config = dict(
    balance_bias=False,
    lr_router=0.00122,
    head_dim=32,
    norm_place='pre',
    norm_eps=1e-06,
    rope_base=10000.0,
    rope_fraction=0.5,
    attn_scale=0.177,
    optimizer='muon_variant',
    lr=0.00733,
    decay_fraction=1.0,
    decay_shape='linear',
    final_lr_fraction=0.0,
    dataset='wikipedia_en',
)
Below are experts of layer 7 (counted from 0) of a mixture-of-experts language model. Rows are named router (the router's row for the expert), down (a neuron's output weights, with its number) and show model dimensions 0-127. Each number is 50 + 12 x the weight over its row's rms, rounded and kept within 0 to 99.
Before each expert's rows: "comes before" lists some tokens at least twice as common just after its tokens as in all text. This comes from a sample of Wikipedia text that the model never trained on. Tokens count by the router's weight.

# expert 11
comes before: "ed", "ing", "s", "er", "ers", "es"
router:36 29 53 46 34 44 42 57 49 38 34 56 58 44 55 37 32 88 38 33 30 39 32 47 60 38 55 62 49 32 45 55 62 57 63 31 25 63 33 45 78 53 39 39 24 46 39 58 62 49 48 34 52 62 58 57 49 35 53 57 60 45 54 51 60 42 47 63 42 71 46 60 65 66 69 40 41 37 68 41 48 38 37 44 44 34 54 61 60 60 52 48 58 61 51 33 64 66 42 45 45 64 44 47 38 44 64 34 63 55 51 46 29 65 52 20 41 39 50 46 51 37 46 42 42 45 48 61
down0:44 34 45 61 46 58 37 47 40 80 62 45 56 54 49 36 59 53 74 53 43 44 35 56 43 43 38 61 54 35 48 65 43 51 57 44 51 29 66 33 69 58 43 54 39 50 50 71 66 33 65 49 53 53 67 58 57 61 47 40 34 63 52 48 18 34 71 66 54 54 33 51 58 44 54 38 45 55 55 45 34 58 41 44 42 55 71 56 48 46 36 69 32 40 56 59 42 54 38 53 38 36 27 41 27 61 25 66 33 60 26 41 59 56 72 58 69 50 51 56 64 37 40 50 66 50 44 41
down1:67 58 41 76 67 44 47 41 48 56 59 60 61 58 61 55 38 54 58 71 34 58 54 59 40 58 52 61 47 63 62 42 37 58 66 35 61 43 77 72 49 42 53 35 53 40 46 40 57 55 57 55 41 33 47 23 38 47 35 71 34 46 48 52 45 58 50 56 68 60 64 46 57 52 65 38 60 71 53 64 39 37 39 47 52 66 59 26 61 49 39 52 66 50 60 72 34 42 70 49 60 32 56 74 68 71 42 70 66 72 64 50 50 59 46 51 51 49 42 53 49 31 44 64 31 45 61 60
down2:60 75 43 54 71 71 45 62 58 64 70 29 45 27 54 54 59 34 56 67 61 36 38 79 50 49 46 49 57 33 38 48 57 49 55 29 51 40 58 46 42 31 30 49 43 54 55 52 53 61 40 59 51 45 42 53 59 56 38 46 46 57 44 38 49 38 66 52 43 35 58 50 30 58 46 51 66 51 62 64 47 71 46 35 32 63 59 47 57 33 53 74 53 36 51 67 84 49 85 46 50 47 65 63 49 47 52 53 70 46 36 74 55 60 48 44 45 55 60 71 47 38 40 49 50 50 44 31
down3:55 71 21 57 54 65 40 52 38 44 62 33 58 38 57 60 66 39 38 46 47 50 47 32 55 53 47 44 44 34 57 43 45 38 37 70 62 50 49 64 15 27 47 46 46 57 71 55 33 54 62 33 64 52 45 52 52 55 48 42 40 50 58 52 55 62 69 77 54 39 59 58 45 45 52 62 54 34 27 59 38 49 81 48 56 59 56 50 51 63 65 45 37 60 51 78 49 44 47 50 62 50 40 54 58 53 42 53 46 44 32 51 75 20 60 46 52 34 68 64 63 50 37 42 27 42 64 38
down4:55 64 37 61 52 44 67 59 47 34 43 32 50 44 59 56 42 38 44 39 31 39 41 68 50 46 47 52 47 55 50 45 37 44 59 60 74 14 50 59 14 42 47 54 47 69 47 74 62 45 70 55 50 38 49 55 68 62 61 79 39 64 42 43 47 43 47 36 62 49 46 79 49 58 42 49 57 65 51 45 60 56 63 40 40 65 62 60 69 42 57 59 62 54 26 56 43 62 51 45 46 72 59 60 40 29 57 51 46 64 33 48 42 52 51 46 44 55 59 54 79 64 64 66 37 54 46 47
down5:47 66 55 64 70 42 52 59 47 57 47 29 35 57 64 58 69 32 53 60 69 55 51 37 45 48 37 37 52 35 74 72 36 45 48 75 41 60 60 37 76 30 45 53 49 64 57 46 63 67 51 30 46 43 54 45 45 81 38 39 54 69 56 66 51 79 50 40 66 39 60 35 45 42 59 33 58 51 31 49 52 47 36 43 37 44 48 56 49 53 45 54 50 71 40 60 64 51 49 75 70 60 53 62 54 42 54 54 44 54 48 62 38 51 40 64 41 61 67 54 45 56 21 56 34 52 50 41

# expert 14
comes before: "1", "2", " was", "9", "8", " is"
router:34 32 66 43 47 72 61 61 46 48 54 39 52 57 65 54 48 36 25 59 44 75 73 43 37 36 61 66 29 57 45 57 27 44 52 48 66 49 56 51 52 52 51 55 37 45 31 47 60 32 43 41 47 67 35 52 31 48 53 36 84 46 54 63 59 50 45 56 50 34 35 65 47 29 62 44 60 60 50 55 38 65 53 51 39 66 49 63 53 37 46 48 58 49 45 63 34 60 56 40 58 39 47 66 63 40 30 54 31 64 59 54 21 57 50 62 54 40 66 29 41 42 47 43 66 73 50 33
down0:47 74 58 39 42 63 56 61 58 64 14 40 41 52 61 63 43 49 50 58 50 58 60 68 57 68 43 39 47 31 31 61 55 56 70 58 42 47 55 43 59 40 35 54 56 67 55 83 41 52 58 42 42 58 50 46 68 62 33 69 49 57 60 50 64 46 45 59 49 42 70 52 41 39 56 33 54 51 38 39 43 33 40 40 62 39 39 58 61 54 45 70 64 56 46 50 48 53 52 40 48 56 43 43 50 09 42 41 44 67 68 64 39 47 57 73 40 62 56 62 69 83 49 52 57 54 64 53
down1:49 48 52 49 58 56 66 35 57 27 44 52 27 59 66 32 10 48 70 46 47 59 48 74 48 49 40 54 34 52 57 53 51 54 50 47 57 15 43 63 43 61 70 36 52 50 28 38 46 53 40 61 55 51 33 44 45 47 68 32 58 48 44 47 61 69 49 86 55 50 41 57 71 55 50 57 58 53 66 58 63 70 61 60 53 49 33 54 54 39 46 38 43 60 53 39 41 46 78 37 44 36 57 53 43 37 45 66 39 57 34 58 73 40 56 48 53 44 55 50 31 59 42 33 46 49 51 65
down2:36 43 61 37 52 50 54 58 41 52 50 47 43 34 43 67 91 58 67 65 45 57 45 48 53 64 45 51 69 42 46 37 54 60 48 37 32 32 44 41 83 59 58 42 47 48 55 63 56 52 68 51 61 61 72 80 48 39 49 51 57 57 42 54 37 64 33 45 57 26 39 45 44 39 53 51 57 41 62 62 56 40 71 46 44 21 74 67 27 40 60 53 43 62 60 70 63 42 47 37 52 47 39 38 39 49 51 46 46 68 56 53 59 39 30 38 36 49 59 49 64 49 59 44 31 48 33 53
down3:50 29 58 51 63 50 46 48 52 53 30 51 50 37 43 43 44 70 56 59 46 46 41 39 52 45 24 45 51 30 52 63 52 47 41 75 43 49 33 36 63 43 56 42 52 49 52 61 45 31 46 43 47 53 59 46 48 35 41 71 50 42 47 50 53 64 36 69 41 68 38 52 72 63 79 63 65 65 48 44 52 59 40 48 39 78 47 54 42 60 41 47 22 30 40 37 54 66 38 70 61 49 44 54 71 38 51 67 68 48 36 51 28 44 50 68 69 64 55 45 36 34 34 52 65 68 38 68
down4:49 43 63 47 39 55 51 49 43 82 55 48 52 41 49 53 49 45 70 64 50 39 50 49 57 39 46 63 65 51 47 57 22 41 57 52 61 53 56 59 51 72 56 64 34 46 59 67 38 51 56 58 55 64 42 60 68 39 43 54 38 59 29 43 58 58 46 56 39 51 52 18 58 33 56 45 33 53 53 66 32 52 41 58 47 20 70 45 38 67 32 46 24 38 23 67 37 37 37 63 41 47 51 50 52 54 61 64 45 40 62 79 49 61 48 59 70 73 65 45 46 45 45 65 66 37 44 58
down5:27 39 46 37 54 57 29 57 60 54 53 52 57 71 66 21 39 51 43 42 48 48 61 32 44 30 39 45 51 37 48 61 41 48 40 71 38 70 58 38 31 49 63 46 60 45 81 59 42 51 43 53 49 63 45 62 55 47 19 52 35 51 65 47 47 58 53 43 40 46 49 55 45 39 37 44 64 66 60 62 42 50 47 54 56 55 59 40 70 59 54 64 46 64 49 36 48 30 50 80 51 57 56 40 44 62 41 38 38 32 64 27 38 51 46 50 41 60 52 46 44 77 39 68 75 33 39 38

# expert 12
comes before: " of", ",", " and", ".", " to", " in"
router:51 69 39 48 43 49 38 35 61 48 44 62 75 59 45 41 66 59 58 62 40 62 58 55 44 60 52 56 78 57 34 56 56 31 51 49 51 55 51 34 61 55 50 55 68 45 40 31 65 60 51 38 45 69 65 60 35 20 54 56 32 46 49 52 60 40 39 64 67 47 53 36 40 76 54 37 59 55 54 52 49 44 47 57 36 57 61 57 31 66 72 64 42 42 33 65 75 44 48 73 45 39 52 53 45 39 60 60 49 77 43 51 41 55 48 60 35 48 55 62 22 47 24 63 49 70 40 37
down0:96 67 48 54 52 53 54 48 43 30 57 57 30 41 62 59 45 62 43 46 58 57 22 49 45 61 50 44 33 66 49 81 48 55 51 57 56 65 61 54 55 51 63 50 47 46 40 38 50 66 53 44 38 67 29 45 54 38 53 53 63 57 49 54 53 73 42 51 42 29 55 45 49 40 50 38 42 37 46 49 31 43 73 76 51 51 46 55 35 52 74 36 39 56 53 36 63 39 50 63 79 52 46 56 73 45 54 62 40 36 59 52 56 60 47 50 46 36 57 29 61 36 50 66 23 48 40 50
down1:42 57 28 50 55 40 58 36 59 67 64 41 47 53 59 43 51 51 54 56 40 53 35 52 38 46 50 27 66 31 28 62 55 45 40 38 27 56 41 55 53 54 41 43 28 35 53 48 56 48 56 38 56 82 43 48 32 62 26 43 49 56 67 40 47 41 79 52 69 48 39 49 53 38 58 44 75 33 55 45 55 62 64 24 76 39 40 47 33 43 48 44 63 50 57 33 51 59 38 35 49 35 58 48 60 34 35 50 76 44 40 46 38 45 33 62 55 46 36 50 61 43 55 55 64 34 63 67
down2:40 41 50 60 48 41 53 69 51 40 52 32 50 56 44 57 31 32 48 52 23 55 32 34 42 59 59 53 39 70 58 21 39 29 62 48 53 44 63 42 20 63 26 54 61 34 44 27 60 36 37 69 61 29 32 52 58 46 42 25 32 57 47 33 44 58 46 53 61 29 63 45 57 54 53 49 56 52 56 60 57 68 53 48 58 51 56 43 70 69 60 59 62 47 39 64 58 56 67 33 39 34 42 42 70 60 62 46 38 52 45 47 55 62 42 44 50 42 51 33 54 46 38 36 67 60 35 47
down3:46 44 38 37 34 68 66 67 56 26 54 36 46 42 75 45 37 58 53 43 50 51 57 58 54 55 44 50 49 41 56 53 50 44 41 50 39 65 31 57 50 48 60 53 83 22 22 42 56 58 76 42 55 67 46 33 57 37 45 51 52 44 60 47 54 69 68 56 42 55 66 41 31 56 54 41 50 51 64 52 46 42 53 49 42 34 64 58 52 56 64 44 40 31 52 54 54 38 47 37 78 64 55 30 61 48 57 49 47 52 57 64 57 24 49 38 38 51 47 50 39 43 43 26 46 59 92 49
down4:60 75 68 26 36 43 32 46 39 45 44 26 50 49 33 66 51 48 34 58 55 37 63 44 74 68 51 43 60 24 33 44 51 48 28 70 43 46 35 22 68 46 59 46 49 57 46 64 25 56 42 46 58 56 67 61 51 36 64 57 48 59 59 53 34 41 52 66 44 74 39 61 33 39 36 72 58 34 59 68 53 38 46 40 43 39 62 55 56 46 72 35 24 48 61 54 48 37 48 38 32 47 55 38 46 52 39 46 49 58 57 64 58 37 57 44 55 49 41 56 60 57 46 55 53 60 58 47
down5:59 57 25 70 56 42 40 59 58 43 44 35 48 43 52 62 59 74 43 55 53 44 68 52 56 47 47 67 36 51 50 63 40 43 53 61 44 45 45 56 32 73 43 42 53 68 35 82 52 57 69 60 66 63 58 66 27 50 59 45 43 44 72 47 53 52 68 57 43 31 60 42 56 52 28 64 46 43 77 56 45 44 17 60 42 45 39 52 51 46 51 56 57 37 43 28 74 44 74 46 56 45 57 75 34 50 47 56 43 53 46 47 70 45 45 40 53 54 51 40 77 40 69 45 39 43 39 52

# expert 13
comes before: " ", "\n\n", "\n", "|", " The", "=="
router:49 32 69 27 50 46 40 67 53 48 63 65 70 35 68 52 57 55 54 43 54 35 35 50 63 65 48 58 38 60 36 48 43 63 65 49 40 56 50 67 47 56 63 59 75 61 49 35 26 54 64 49 51 36 72 38 68 76 39 52 41 52 60 48 46 36 41 49 28 52 74 66 47 45 37 57 31 59 70 60 57 34 56 44 46 58 42 60 50 47 33 69 51 43 47 45 62 37 62 68 45 32 45 62 62 54 38 60 48 26 38 46 47 51 55 59 57 61 45 41 50 79 47 68 72 59 49 42
down0:46 39 60 78 50 70 60 67 48 46 61 49 32 46 78 38 53 45 58 60 51 29 39 46 41 71 44 37 64 53 65 50 42 32 64 38 59 63 44 57 44 44 39 39 44 46 48 51 59 60 23 56 57 53 61 48 52 54 50 62 42 48 50 51 47 62 50 40 55 28 65 43 36 64 76 46 33 63 43 67 56 55 59 47 38 69 61 50 47 67 40 51 42 55 42 39 71 78 61 62 50 42 60 49 17 62 59 39 64 65 39 40 49 64 39 33 58 33 33 66 65 37 57 42 35 48 42 60
down1:77 39 63 50 60 41 46 59 55 39 57 45 43 51 40 63 47 56 62 43 51 59 48 52 44 58 18 35 60 50 58 62 58 47 51 44 36 47 66 67 41 64 63 46 61 47 54 54 49 62 46 79 55 33 55 51 64 48 40 56 35 67 33 51 46 64 47 50 55 41 51 59 44 56 55 72 48 45 20 36 50 53 60 52 43 47 76 49 55 52 53 33 51 43 51 31 39 45 55 72 49 51 69 42 52 32 28 52 35 36 72 17 44 77 34 61 63 31 51 34 44 53 46 62 43 24 61 59
down2:46 56 30 51 48 33 57 42 84 54 67 62 32 61 67 71 67 53 53 46 45 37 43 32 51 39 47 50 56 54 68 48 37 55 59 42 71 72 57 62 36 62 35 39 38 58 48 37 48 32 68 62 64 73 52 44 59 52 55 62 55 51 57 62 70 52 47 37 56 59 52 67 34 49 53 45 59 60 36 28 57 58 75 54 35 35 39 55 55 37 57 44 48 52 64 51 62 55 27 62 31 53 47 61 56 64 61 43 44 47 48 53 29 49 27 31 62 38 63 62 41 55 60 55 72 51 53 27
down3:52 38 34 29 57 50 44 56 55 45 35 47 59 88 42 61 47 46 29 51 26 43 44 33 30 37 44 52 59 42 52 44 55 58 45 51 49 37 52 42 39 34 35 40 44 44 56 43 51 52 40 40 48 56 21 48 39 53 52 48 48 35 52 45 47 38 49 39 47 44 71 39 45 73 68 38 48 22 65 52 25 52 57 37 59 72 54 53 66 43 55 43 33 54 44 36 31 55 63 47 36 58 52 58 34 40 59 37 75 44 26 29 69 50 44 70 45 68 51 66 47 40 30 40 42 38 50 51
down4:49 47 43 46 55 40 25 46 49 56 62 63 77 46 49 41 67 63 58 48 51 45 51 52 45 42 78 53 22 24 52 33 48 28 10 43 69 43 56 58 54 33 53 52 67 33 47 39 53 40 39 45 53 46 38 26 35 58 59 59 69 40 46 73 50 52 59 53 50 47 55 63 63 57 46 42 45 56 44 41 49 29 49 47 33 52 53 52 52 67 58 66 31 24 41 44 57 43 39 36 58 52 61 38 61 60 35 44 66 55 45 58 60 25 57 51 51 58 32 48 51 49 58 54 61 51 49 21
down5:62 44 69 37 51 30 66 48 49 41 42 32 61 50 48 68 48 59 48 50 33 47 40 72 33 41 35 39 45 34 57 51 32 54 51 49 38 56 52 51 23 34 61 58 58 38 58 36 59 46 52 67 42 46 40 38 36 51 31 60 59 55 67 34 49 32 56 55 62 70 40 45 54 37 52 62 46 40 48 56 59 60 32 38 43 51 61 59 76 41 12 40 42 60 46 43 61 58 42 34 65 55 34 39 50 42 49 55 53 60 56 54 51 47 38 53 66 52 79 36 60 54 61 73 33 72 74 46

# expert 6
comes before: " ", " |", " the", ")", ";", ":"
router:68 64 66 59 53 68 39 46 63 39 43 41 57 53 28 46 66 26 55 66 64 38 45 50 45 57 60 30 38 44 47 33 65 47 54 49 55 48 49 49 32 31 41 62 67 53 56 51 53 64 42 33 40 34 55 57 64 60 72 45 46 58 50 50 62 70 61 49 71 62 53 32 38 37 47 39 60 51 43 16 45 14 35 36 62 63 55 58 68 64 47 43 48 34 51 57 43 62 39 46 54 50 49 27 45 65 69 48 41 44 75 44 56 60 66 41 62 56 60 31 39 62 50 53 59 52 60 51
down1:17 52 51 56 66 74 63 46 54 68 42 48 34 48 49 57 56 59 46 60 63 48 69 50 24 31 50 47 42 65 55 59 41 53 48 47 55 33 50 23 62 49 59 70 63 37 79 56 55 37 63 45 42 70 56 54 54 55 43 31 51 65 67 59 52 47 71 41 59 53 60 36 61 56 18 38 72 46 44 39 61 44 57 40 42 37 57 65 45 37 64 65 49 54 37 67 60 41 59 61 48 57 43 60 45 71 37 46 70 50 44 43 59 51 31 52 48 51 41 60 51 54 53 59 25 66 64 37
down2:74 43 36 64 48 44 62 59 52 43 60 58 41 61 34 30 40 46 55 49 57 55 48 39 50 47 53 56 70 39 49 54 46 51 56 63 47 48 65 52 47 71 35 43 41 59 45 69 44 80 43 65 65 68 45 42 68 44 56 46 42 44 48 35 57 39 57 43 39 47 61 36 60 49 63 54 45 41 59 33 34 39 67 81 76 33 47 46 23 64 33 47 46 57 53 39 52 51 34 41 40 53 70 47 61 55 60 48 61 63 30 58 68 45 60 58 58 16 30 62 48 76 35 47 40 50 59 48
down3:63 57 39 58 49 56 51 33 56 54 51 69 58 81 57 41 46 36 51 44 78 42 39 51 44 47 41 37 43 30 54 49 40 45 42 45 55 48 54 35 24 66 41 46 76 71 66 61 34 58 36 28 44 51 43 71 24 61 67 29 33 48 74 34 46 56 45 41 60 50 41 56 57 39 41 60 56 63 65 42 48 42 47 37 50 43 64 34 50 66 45 28 53 46 63 51 48 24 59 59 37 70 46 37 35 49 57 44 54 49 42 66 65 45 38 50 64 65 51 53 61 34 53 41 39 53 55 32
down4:36 34 66 69 36 45 38 62 56 60 58 62 42 42 71 69 76 51 44 38 49 57 57 48 47 26 59 36 47 42 48 73 55 61 46 35 46 51 42 37 52 56 47 63 42 35 56 38 50 47 51 46 29 66 44 31 59 60 48 48 61 58 55 60 64 41 55 51 59 54 29 37 72 20 51 76 61 66 59 47 66 42 43 52 55 63 56 55 63 44 46 74 54 49 37 52 53 52 43 38 40 54 45 59 46 54 31 70 52 33 57 60 39 52 42 55 56 52 41 53 63 48 80 91 49 35 55 47
down5:55 58 61 40 66 60 49 56 41 53 44 63 56 53 41 29 66 70 64 65 53 35 29 35 61 63 43 47 56 52 75 59 57 27 31 47 67 56 64 39 43 52 53 52 57 48 57 45 27 35 69 59 65 34 55 57 52 60 57 34 49 37 34 47 39 33 50 51 56 43 26 54 58 72 52 60 50 30 36 55 52 56 33 63 47 73 50 60 41 47 61 54 74 40 38 65 55 59 40 43 31 35 66 42 73 82 34 50 47 57 59 58 41 50 62 50 59 53 52 35 50 57 31 32 43 39 53 48
down6:60 67 53 51 38 57 57 61 73 64 63 63 51 35 36 45 64 64 45 50 55 48 49 59 69 50 45 31 65 47 28 79 21 58 40 52 49 40 27 52 43 40 31 42 33 59 61 44 79 52 53 40 64 81 50 55 38 57 65 58 54 45 36 40 53 65 64 47 77 63 26 41 59 34 39 42 47 70 52 62 47 45 49 52 41 53 46 44 47 62 28 39 47 54 33 35 45 71 39 59 48 57 47 63 64 31 41 39 43 42 53 49 45 50 38 62 63 57 36 43 60 48 50 41 60 36 47 42

# expert 0
comes before: " |", "2", "0", "1", "–", "."
router:42 32 64 41 66 46 58 32 35 47 44 47 46 53 52 64 60 65 62 43 54 53 55 65 33 20 34 59 44 62 26 31 64 29 51 55 74 57 64 53 55 36 53 54 55 50 40 62 32 53 74 47 68 36 41 54 53 59 55 40 66 55 42 53 37 56 52 58 42 71 60 55 29 38 50 45 39 32 50 52 28 24 28 49 37 57 37 55 62 57 43 47 73 64 60 61 50 42 52 31 63 63 43 55 28 45 52 49 50 53 39 45 50 49 32 45 46 60 67 68 36 53 65 69 64 57 65 50
down0:72 33 48 76 45 52 49 36 52 50 23 49 65 41 41 50 55 50 39 48 43 42 46 58 48 33 45 52 43 52 61 50 64 45 68 51 54 56 40 58 60 62 48 56 49 32 32 67 49 45 49 32 53 47 43 46 58 32 77 59 28 55 57 46 51 41 46 68 57 62 36 28 13 62 38 23 66 52 59 65 34 20 52 41 38 62 43 71 49 60 47 47 63 61 40 48 42 46 55 51 64 59 47 77 38 46 50 33 31 52 51 56 40 73 58 39 44 53 36 45 49 61 60 68 50 58 50 64
down1:65 16 38 64 69 38 35 42 43 51 68 46 44 50 40 34 60 43 63 71 47 50 35 44 60 73 36 56 43 57 60 52 60 39 66 52 34 33 40 52 34 42 48 66 55 47 61 18 61 35 48 69 45 33 52 56 35 52 62 38 48 47 47 40 41 74 46 41 59 59 65 59 57 48 53 42 48 41 40 51 44 40 49 29 55 61 80 54 40 41 57 42 63 17 84 54 33 52 54 59 34 49 46 43 56 50 55 47 51 46 62 45 30 45 73 53 38 46 51 43 49 44 36 56 47 47 52 53
down2:45 49 38 31 60 55 36 53 48 23 39 19 51 63 37 71 37 51 41 54 61 65 35 55 62 76 61 30 49 46 47 52 61 52 36 63 49 39 36 38 50 46 47 53 36 49 58 77 53 46 63 47 39 58 42 67 40 57 41 57 69 45 56 28 67 61 72 66 65 63 35 41 45 58 64 41 70 62 56 66 40 48 48 62 57 37 56 54 54 43 55 38 54 48 52 56 56 63 56 60 38 31 54 57 50 49 50 43 51 64 70 48 35 43 49 53 80 31 27 56 26 53 36 47 39 61 63 41
down3:35 34 46 42 55 30 44 44 62 29 28 66 62 58 49 46 38 59 42 41 62 71 50 40 40 46 50 34 60 50 65 68 23 29 48 40 42 68 53 62 34 43 55 59 49 52 55 57 52 24 61 34 34 39 74 64 38 39 41 55 49 38 52 47 35 40 43 42 41 57 38 41 48 75 72 34 38 49 66 61 57 29 62 39 55 49 65 45 43 32 58 51 24 56 59 46 50 59 46 54 69 54 61 72 48 53 61 47 40 68 40 47 51 63 43 60 35 46 69 40 33 56 48 50 32 51 50 67
down4:43 30 54 70 42 53 42 47 48 56 47 53 72 51 46 46 69 47 51 55 53 45 75 67 53 26 52 51 35 52 83 56 70 58 46 40 65 47 42 32 64 30 72 54 43 32 54 44 48 56 58 72 48 61 41 67 69 52 62 31 49 52 63 64 71 49 50 41 83 48 49 58 67 39 53 64 42 48 47 63 58 61 55 34 31 60 60 62 46 58 36 41 55 55 47 52 55 68 61 47 46 54 66 45 47 62 36 55 53 45 45 48 52 46 18 26 24 64 56 53 56 56 58 57 63 58 37 51
down5:44 20 47 27 68 41 31 52 45 41 36 57 63 46 51 71 40 62 47 32 59 71 39 53 37 35 47 45 56 48 30 28 43 56 43 60 49 55 41 59 57 53 46 40 56 55 46 29 64 54 70 58 57 59 43 43 58 44 46 22 41 76 58 36 20 54 34 46 63 42 58 55 14 48 58 65 56 28 64 41 65 34 52 53 54 53 52 52 65 61 40 48 58 42 72 70 43 54 54 55 48 52 55 40 52 41 60 59 50 24 43 64 38 52 59 38 42 49 69 47 46 50 68 62 56 53 49 38

# expert 5
comes before: "-", "|", "\n", " (", " W", " R"
router:56 58 58 54 56 42 52 43 67 73 64 55 56 40 58 58 52 33 39 56 48 32 41 43 48 68 65 54 35 42 22 37 46 25 35 47 40 62 61 70 65 70 41 55 33 54 41 48 43 27 38 44 49 65 57 37 63 53 33 33 42 41 50 42 51 42 60 28 59 39 47 52 41 37 47 55 45 64 36 49 73 63 22 69 40 56 49 56 37 39 39 47 34 56 33 43 57 52 54 58 33 37 62 46 46 68 36 79 52 51 43 62 38 46 36 67 37 43 24 51 55 43 55 65 51 34 56 54
down0:64 47 27 71 52 17 39 39 53 37 62 20 69 60 57 46 58 18 53 53 52 50 49 39 46 44 52 48 54 36 60 60 38 47 48 52 50 50 64 57 31 64 35 25 46 39 47 36 65 43 36 38 49 35 44 38 62 55 63 64 54 29 63 52 55 37 60 51 33 45 54 62 46 48 69 63 53 37 58 53 61 54 70 70 35 32 54 45 62 48 57 32 60 49 53 57 73 53 58 24 61 55 42 64 45 57 41 62 43 68 64 49 39 60 42 32 54 30 42 55 52 37 45 39 53 59 65 40
down1:63 22 35 66 62 60 51 59 52 53 58 56 55 29 51 41 39 55 54 37 47 31 50 34 56 66 37 65 46 44 66 53 46 34 47 48 49 67 58 47 50 35 49 57 73 56 47 35 59 62 63 49 47 51 77 53 59 51 48 15 41 43 71 55 30 64 42 49 69 55 25 32 42 34 28 28 51 51 57 50 42 63 54 49 42 50 55 43 47 48 51 41 37 60 44 32 50 46 58 65 58 45 61 46 55 53 60 67 26 57 31 60 43 51 45 40 76 39 59 61 62 44 55 31 38 53 20 56
down2:65 45 59 73 68 55 50 26 69 79 60 76 70 16 38 52 63 43 53 47 50 53 49 50 38 52 66 27 36 50 63 43 59 62 20 40 40 60 58 51 56 55 37 55 57 51 44 50 53 26 34 59 34 47 50 39 50 40 49 42 51 62 54 35 37 65 50 45 62 41 56 55 51 44 48 73 63 62 60 46 71 60 43 48 35 61 26 58 60 67 44 66 47 62 40 65 55 45 39 56 66 55 42 49 60 50 64 67 41 53 61 65 61 46 42 46 57 37 42 36 71 52 59 58 46 33 54 52
down3:39 43 68 48 43 56 52 37 65 37 61 67 48 38 37 39 35 47 56 48 63 39 81 33 53 43 47 55 39 54 49 56 61 57 32 56 53 43 29 49 58 69 36 47 48 41 51 43 41 32 45 49 47 56 33 58 42 71 45 42 51 51 72 58 57 53 62 53 39 38 62 70 71 51 51 37 35 65 45 55 33 35 57 59 69 61 32 37 50 55 51 62 60 51 53 60 45 44 32 44 45 55 32 31 56 60 43 33 62 65 51 27 37 23 36 47 24 27 42 72 35 52 55 30 45 32 55 55
down4:80 27 56 39 37 58 61 39 48 54 50 66 38 60 47 35 53 55 46 49 52 48 65 69 60 53 61 38 48 58 43 55 65 53 29 50 56 42 32 40 40 60 58 51 54 29 36 39 42 28 56 49 39 14 52 53 58 33 59 63 56 77 51 58 18 58 50 74 44 53 66 61 54 46 39 50 47 50 57 51 56 40 47 44 57 66 60 50 33 35 60 65 42 43 51 27 40 76 35 27 62 45 51 29 69 55 46 52 62 40 31 56 41 49 53 57 40 46 34 48 32 40 47 52 52 61 53 44
down5:57 71 42 68 43 37 37 67 41 51 38 41 59 59 59 55 51 56 49 69 37 54 25 64 38 69 48 48 57 48 38 52 41 52 27 54 59 64 61 57 61 44 44 27 45 58 30 52 50 72 43 34 37 41 75 47 53 56 53 54 47 41 49 44 26 62 38 37 46 58 35 66 50 55 58 47 46 47 45 26 49 56 52 52 52 07 44 57 40 41 50 54 46 71 48 71 86 40 62 46 56 52 41 53 61 33 62 72 50 51 56 48 58 42 74 58 53 53 45 47 35 48 67 56 29 57 62 55